From a checkpoint of a small mixture-of-experts model trained on Wikipedia.
Size: 13 layers, width 192, vocabulary 2048, 58.1M parameters.
Training: 343M tokens, 5908 steps.
Below are experts of layer 7 (counted from 0) of a mixture-of-experts language model. Rows are named router (the router's row for the expert), up (a neuron's input weights, with its number) and show model dimensions 128-191. Each number is 128 + 32 x the weight over its row's rms, rounded and kept within 0 to 255. Numbers have three digits each.
Before each expert's rows: "mostly gets" lists some tokens that are sent to it at least half of the time; "comes after" lists some tokens at least twice as common just before its tokens as in all text. This comes from a sample of Wikipedia text that the model never trained on. Tokens count by the router's weight.

# expert 157
mostly gets: "–", "/", "–19", "−"
comes after: "-", "–", " no", " 1", " full", " All"
router:085086100130157180126108109182122151162097133109100156106084149091073108170135105146147128135120178134086051185146125148132116182183171155102135097147128151069135171075082160117098129111172115
up0:155106096089096149136177105180163158126147173073131161146131155130170119148100127138121094115124130153098162196071125137123141087149113172137119142196172118115089132146117188143125104101133151
up1:092072159136128150134079165206138124093177192110148205092130085144077094145134108173088120128178106137126102125116164105122160081190136139103137156084153160141156169190106128130130122142135069
up2:126137149125125170157122098157177133108166146132113119165113172132121107144120202148129151164114164175116118172144099122110095145097123136167123144125128139136106128086199092133138139141204077
up3:121131146162114115163111120150096147103082153115145100169098135126125172175138081135179090143157089169099167108108142164123205140155147184093101155137111067090129102120143145149128157102110181
up4:188103088195108112148155110180141107124151161168099190154119150120193113182104146124169128110095073125087069093142161131139101098122117134094203091115095089142139130108125170126111141069200140
up5:113099180121072165047126083177069128159059136151144133156121126146093119149141104119126167156116171137181122095155156119150186152119160183142043206101177143123135172134104150091078175136116130

# expert 96
mostly gets: " Charles", " Michael", " David", " George", " James", " John"
comes after: ":", " by", " of", " |", " at", " in"
router:126085080145129143142100132205106135153150093149074131124123163071088112153147096131160135074092187148144109141164107142132114151154133175104101113162146151069160178119095159155108096138088055
up0:053137101167106098124106187156104114191115148145114169093112123104127128084130133131138186130073109122145139142128108110149132190144124100114130130138087099158165154123119113147067112152126111
up1:116175098066154070113166147152199122112099157156103100216127133142119080101115166093168074148127145147172130136160130135114148093123128145107133156100155131114169107156136145093088094080155179
up2:113150124128123148147085112116151116151137082091139156088143095079100092177167107099170129145131116170149155092165140105084130121126045141145097126185149113197193097135127114148141171088099119
up3:130122187131105156103105109168156108102163164167128140095099123153150121098154091108098166121107094162101139180132119134121141127133131204065104154170174174163126147090074160169184141157067183
up4:101222141160064156157169091161126126127171084094119135135101111139130121172116141146088149131173108175122143124116156160147116146167178156113131099127184144153077095135083141131151070163141128
up5:187128129146109178133177107082124118128133077165159147173138149077162111181145082123146136092130104162149140131154083143138053152190125122079154146097163116135155075116154121050144117144121182

# expert 140
mostly gets: "=", " Born", " List", "•", " Country", ":"
comes after: "\n", "-", " name", " by", ")", " Country"
router:072136132083130143174101045195117102185113132102096118128137140082074153152174084116180136082139205119142091178122108146161156192159132122114104071178129168074109161142079157126081112141125065
up0:156102095119110161154129154112110156154164197179143120136184120160082134118085155085166080196149115099152111094167134122143102132121166118152172103112072129093133147143120146131100085135102115
up1:097133105148143138193144142142097038149069119061097124161153165160137167104136175104165171096097155111142124186117147131118154136095127118048150102108155130145164071173115117154088099135139102
up2:102157105090063206087140128167116135092102114113127135083196143080139113156161212089115122063151152116161087124132093157109067088128152103134099102101125134138047148128122135133099103120119139
up3:107117064162078102130179123128084181144032106115142146129110139111109129148094119116125123134090126181086096152148100052171107137141140156120082150105122082106176144156126077161130103133137080
up4:132115191118159094086146110136136128129131127111148160110139111154103127172109147087120127183154127134120119093085126108173159125112083124141118125064141162126148124148148081149106175110150070
up5:102109118179172117184093138099176119132145162123087131150126126118205136116132122113156131121083141127192122153183133141112174184123073099158124117121106198057105100131081168084123072165161088

# expert 37
mostly gets: " in", " during", " on", " for", " into"
comes after: "ed", "s", "ated", "ing", " member", "ly"
router:089108109144158143178097098158071165140154068123072146095094098102116094133146139111183127103110191093150083198152107133138070140180145139116118108169168139103172167138133188156068138137102098
up0:109101135136108211085141181181095151151162116128106128132152168119102144140127059165133092131141168147132153081125124130125068151157136198151147183201182186195210176087114082163105141132106119
up1:070101077143126124119103090163097145071129168111095087146117105121145187093130179071139246147143159151163129073137142169120109176136159149206111155171207120052126162104107144173154101135089161
up2:093136182143128135166185142115095129138119127149121125129162140111160147095153142137160120102092143138099139130091138090057141109163122151135149124109136123054078068148148147097152155137181135
up3:077112091120085064180127097145084170110144092166117042108135170126196138112145101147128122100181105129190117167071100129122073079122098132133151125173131083140120108103089118094199115199131059
up4:139090187161123122139141170120136130116151094092111106112137142120089051197168109177181138153123134142145115154158140082050021124143118121090066077145116139145126083153119108153129159198158136
up5:095101174173138155122090115149191117114105171164118149145161126094137173089033128166118105105164090157169106133111166124185104132141088140116126152182104129138148166154172082169133047108088118

# expert 22
mostly gets: " he", " she", " He", " She"
comes after: ".", ",", "\n", " and", "|", ";"
router:099118102119145150175084068158127145151115118114080143083086128080092100128168081099147126085108178144113109168141124153172105178145140148103130076156137152096146177101097176151095142114144094
up0:130088131149129068126164103087159126158145148198089188145099138140100142132108135080174170152139152079143125108184096137115089172149068144152132105128126111183175109159128127124083102109094179
up1:134145141134112131130024153089193067185066132149151161135131091148119084117187133128116179148116139106177080083148118176118150129110182142103148141141108133084188139131109087135110107187115103
up2:150133131088151135127142080151138127180125075133119065074143178174080120110133107079176151146140160171136146178139134114137155172154135163097122154127140146146107140171159118096103185151036102
up3:175145092141180137140175124103089118106125147098049163113118143086066103087173100166118080185123144092098103159110157121107088123112130114117170144173174150158145158175175122110152134131106140
up4:124203129157108151164133076087061129102132185078120170000117104123107137066143170125205141099103168115120065136135089119095160104069153132145189116134128135151126125102051144123074146117109092
up5:117170157083147112121091136122126185063148093124095120104091130137198060125144056155205073123118168124123124142085182152143126119138090098101127083140091123104117108110179149097126102100136160

# expert 77
mostly gets: " Ho", " Lo", " Bur", " Hu"
comes after: " of", " A", " H", ":", " in", " Ho"
router:121083085134168141157078107174102181164162091113093136144084122067095160145135106101159092119100164122104098167146134146154134186130183190112130098113101151064147173090105161164097104105138084
up0:147138068117100103130100101146112115163145191157064154199128135145114120133160147124152181124130093119098080114102181070055189184108070121124122130119060092127155172129187136127149130143123149
up1:137114153129133203100161117151118145152137194083113174127196110113134174128138127097120132175124066081141190109134094073117095116153116155183144103096077128137154192188085104119129109115093063
up2:150117122142180092127157178081194125133150110159121146150116146107033162109100120138112114135121087086190113148116163089180146117093116151111098110090094148126137095113101181159117130131056109
up3:141081089162060176081106108130123085078109133113090099175107072152099099162111126095074168176155092104151058111059116139131126142146101142150160118088130180145149173125045146146128149110129172
up4:148138162144101141153150147181144127130120153120142141143096167163152139162141130073127187177126110109087101133122134107139122148167104112109137132107169142172108156174114051131181122070166126
up5:147146121086109121124160136088170107132138143133108087144146138081135079108075154142126107164067173096178106093077116097192126106148165127084181096085126171123167124175126072151139153120052096

# expert 61
mostly gets: "BC", "&", "X", "V", " States", "R"
comes after: " U", "S", "A", " N", "T", "R"
router:131108089151175134139057095154086186132140115175103159136115163133062123135127098141157117079120177102130095148199070155140082176128155181075123100150116158107151160084094160114108128073146063
up0:174084132121126118217116142140093133105187102138179085039116162152129139154129084133117132133162164141061201162142214153130130141079127176116126119164150145170185188084145129109139114134077114
up1:126099237141125135076155108134143164112135116128109169146115101147167097132106069081134069177146103173149128108143102180095110130141113136148107177168093145143071157146085092106063089111137146
up2:094064093116098113171106090088099088127143111165102081098110188146165034134065151124128064140110128106094106147133093111127140087150168146135129116096123119142122145200202138097084136145132108
up3:124095117109131137136110178105128129157113100063097192091145117148091053084082131124160113147221090112197146090146172131118195136086128112069183071079164181162070078130117115154087124148139134
up4:190151125121162081084172112098069111159131116106149131109113168157077138196094091136173124129125131135107125122146054138125126163158068097144112071094124141149142136103149138076092099151126121
up5:172061136153125129077107086135114178176141102130063149150115114121108206111122092080172166147097094050073146126124094159155113167098151135109145113117181138144119148127183137139092121148138083

# expert 141
mostly gets: "JPL", " level", " military", " war", " community", " government"
comes after: " of", " and", " the", " a", " f", " in"
router:121111093135153145124086100171120190164146080133120151114076129091095148132149116151186093109088164157103114171149117148183101163147164149105147082169146129095164176102129144148089115101129097
up0:117122133162142129126044169075097148151091164085146148101133183133130149100139127121170137169132126122142163128190165107183108140071107089135140147167091152080116147134113071124149154082128094
up1:167113058106108145121146125141124152108125135195102163103105085108091142125106124148099180162143138126089111078117101094171155109170150068100143060136169138053149145123151153167164108061139113
up2:147146149152147123131167124091133130110092156139084160097129154150137071172124059132130069098132132160111079160154178137180158104077192158110143190096160124101162130096157106133094139134107121
up3:136099151102120200138118091116133094120118100170068100132091128080156171144133128136144159131118127213134137148136071158211123149142177128152116155113143140159141140185143132129091065140124123
up4:123087115063181129159181098157154152158121108154163154155137144152140172138132125072180143116094127083097119126071075153125188150158095158147150084164116154103184116129137127150154119131130127
up5:096114113106136095137106110152126140080181146126197172130099157164061137125126146066089188142132140157137086139203143093121124107166110163184090103145071150121112164105121131040130120137131181

# expert 63
mostly gets: " I", " you", " what", " who", " which", " II"
comes after: ",", " that", " when", ")", " \"", "I"
router:091098098116151135150119090109111135115123071145115145101087120080099115162129138179176128087146148157090081130167113158174130137157147124107134093161141130076170184119107173156077140108118062
up0:061104104099100119119177080094161125094120145110092178048150125133166150196126145182132119112076101094141132143088129083174126164124145119129119150153141159169104136109163105128116112091124136
up1:113125165043147187107115114084131110128156117149130107118126120155184089123118060092216136131092108096144091096167156170142146175168133155144121172154135079087110125161105094156111115120099128
up2:182115107154136140142101127151126057107162128133162129102122163109109097157116079148128069117118104160144091159141124082177112108139107189120118127149176223137191120156088115117184127134104116
up3:116109126075100044174149122074098104133042148110198126062104129086113118141154130185066171116142109109116098136108159099154144134163158173145141082080121138098168100097140110178175116132082097
up4:174175098174133146075168146089070178130149094111099164151111085095146107093160162170174086108128102174118119144089098136104094124165093165142120125123074144108057149136164146132105122167173159
up5:108162132085159114136149171152163117151112125176131124176122117170116193092085147134127094077193074186067133124169091100143079124092143100149094092124223170119102216086098193185111129117092118

# expert 14
mostly gets: " 2014", " 2013", " 2025", " where", " century", " 2026"
comes after: " 19", ",", " 18", " in", "In", " In"
router:084118111128159145135110098161121118178130126162127167101116141117120126150155140167197115091173162112127110157131102167199122155153108136135145121140111125076201143097116145151056146139092084
up0:154142108125145120135156145120147179127085104118173169126184091157088128139085178103149157113204145130163098145152148114132154171143117137111076152078117099103153151135135131148099076090089147
up1:107140187109085184101157141108098195110102150132122202136169146166149120133090145138171139162109128147113134128083125156134148146110153087131137159146145110093121132194148089157165158175150166
up2:104154097127139134101098103171062105168136072145118133112131151070118113126125133093177085113140048099164120169121124122151157127176073141153096114109162120155081070107141136088152118081165123
up3:159168180092107115139096118148167120078153114132188146101098085098107091119086131123153167164070109175154146063104148125131096156100043141105155098149101176117178114114183142119156109122154082
up4:098136100136121113132143114185096110116107115151162161155161127120136137150162163170117115151135137130148162081091143162116094157130144153146179140111120128168128116157133144074110161198132050
up5:129196149103175163088160151114167145101120072148098059187136124187106091102131089129106175139183089167161061181164144124097203149175134112159143176128112125161137128161118182198101132125087142

# expert 113
mostly gets: "MPC", " ma", "ga", "Ó"
comes after: " ", " |", " (", "ga", " ma", " Ja"
router:111084056141153148120064095160115142151117114120114145118093123106085136157194080131146118101167164134122110135143116101184140158136137154062133110185175159115206165099081185123100112141179104
up0:122142161149152110083031166110150163167104115111075201100141142092154126103130185185061109138211188189140149140097109161135133176146169151102097142150156119165152091067143133134175127127117138
up1:112084106150102147093115109150139160165104135143093161145098098203148107149133181086110125115122160136163168120113156160135086170138144135089142081106101094146130162080191157108134031066090136
up2:166136123122137148102131081132122147132109161140200127127201158098114112132111106085095137121134139130103179098138124116132075119136160131093104176121100141108205109105139158129128193205154170
up3:143195116143153087067096169189055074117152155111110125142127157140103156165148115177088100065143124160187102090112130110134153138121124128187094128102158156104123142130136114166100161149129129
up4:174129127029163042140116122125192087181081097160183098080134055148115139079153152062164142082137089153111154171086078125136144076153150179156125139144158070100175149140133154192102079205103123
up5:142144087119148083168142115097142111105099122142134165122154140089129117179185088115096151120133147175159096051120067068150122163144097125095064045145144182150132106117118186098076142127122134

# expert 106
mostly gets: " ==", "===", "---|---|---|---|", "=="
comes after: "\n", "==", "===", " ==", "====", "See"
router:123104116153138167117100115187103159120127078133114155111141154120091097129131078115154114139119175136132102145179114156147127145191173133124142125167116177079139146135127204128106144138183082
up0:135140116140090156142127144168094176182188139131124092131173128098151122121127154153095146119120097117142113088150145148164113105162153132124218130201152173139118095135130169136175090145148133
up1:106134123129100134095055132112101181165105133085147164132071152121136132124197149127148109146177144116137178132066075160136115137119095118157162129081116150098147176095084090118137131080142178
up2:144122081089130113113113081142182124125157111098161122143139160144154145098136077154117080103127175074117121154091173134196162201144147190132155119152121161089126123156151132137144079167124031
up3:088135113099133161114138176128093141092077096122103144112157114164067103112134091088159136138142142145132146094126132165099173066163166112115077122178130129159134159205145165075066146153104126
up4:158126106122081124159142135181168127096098133163145117171099098122127117106139146138077112110203089144141153116176135143123125095144154062141147161140167099120140169140147151126146104135123115
up5:095134110094116136171121053138140173078089093220231100110149174148086124109088095066207154171131123098150108097087148163134171159215149124126138125098161162112160109109155174123143117131153163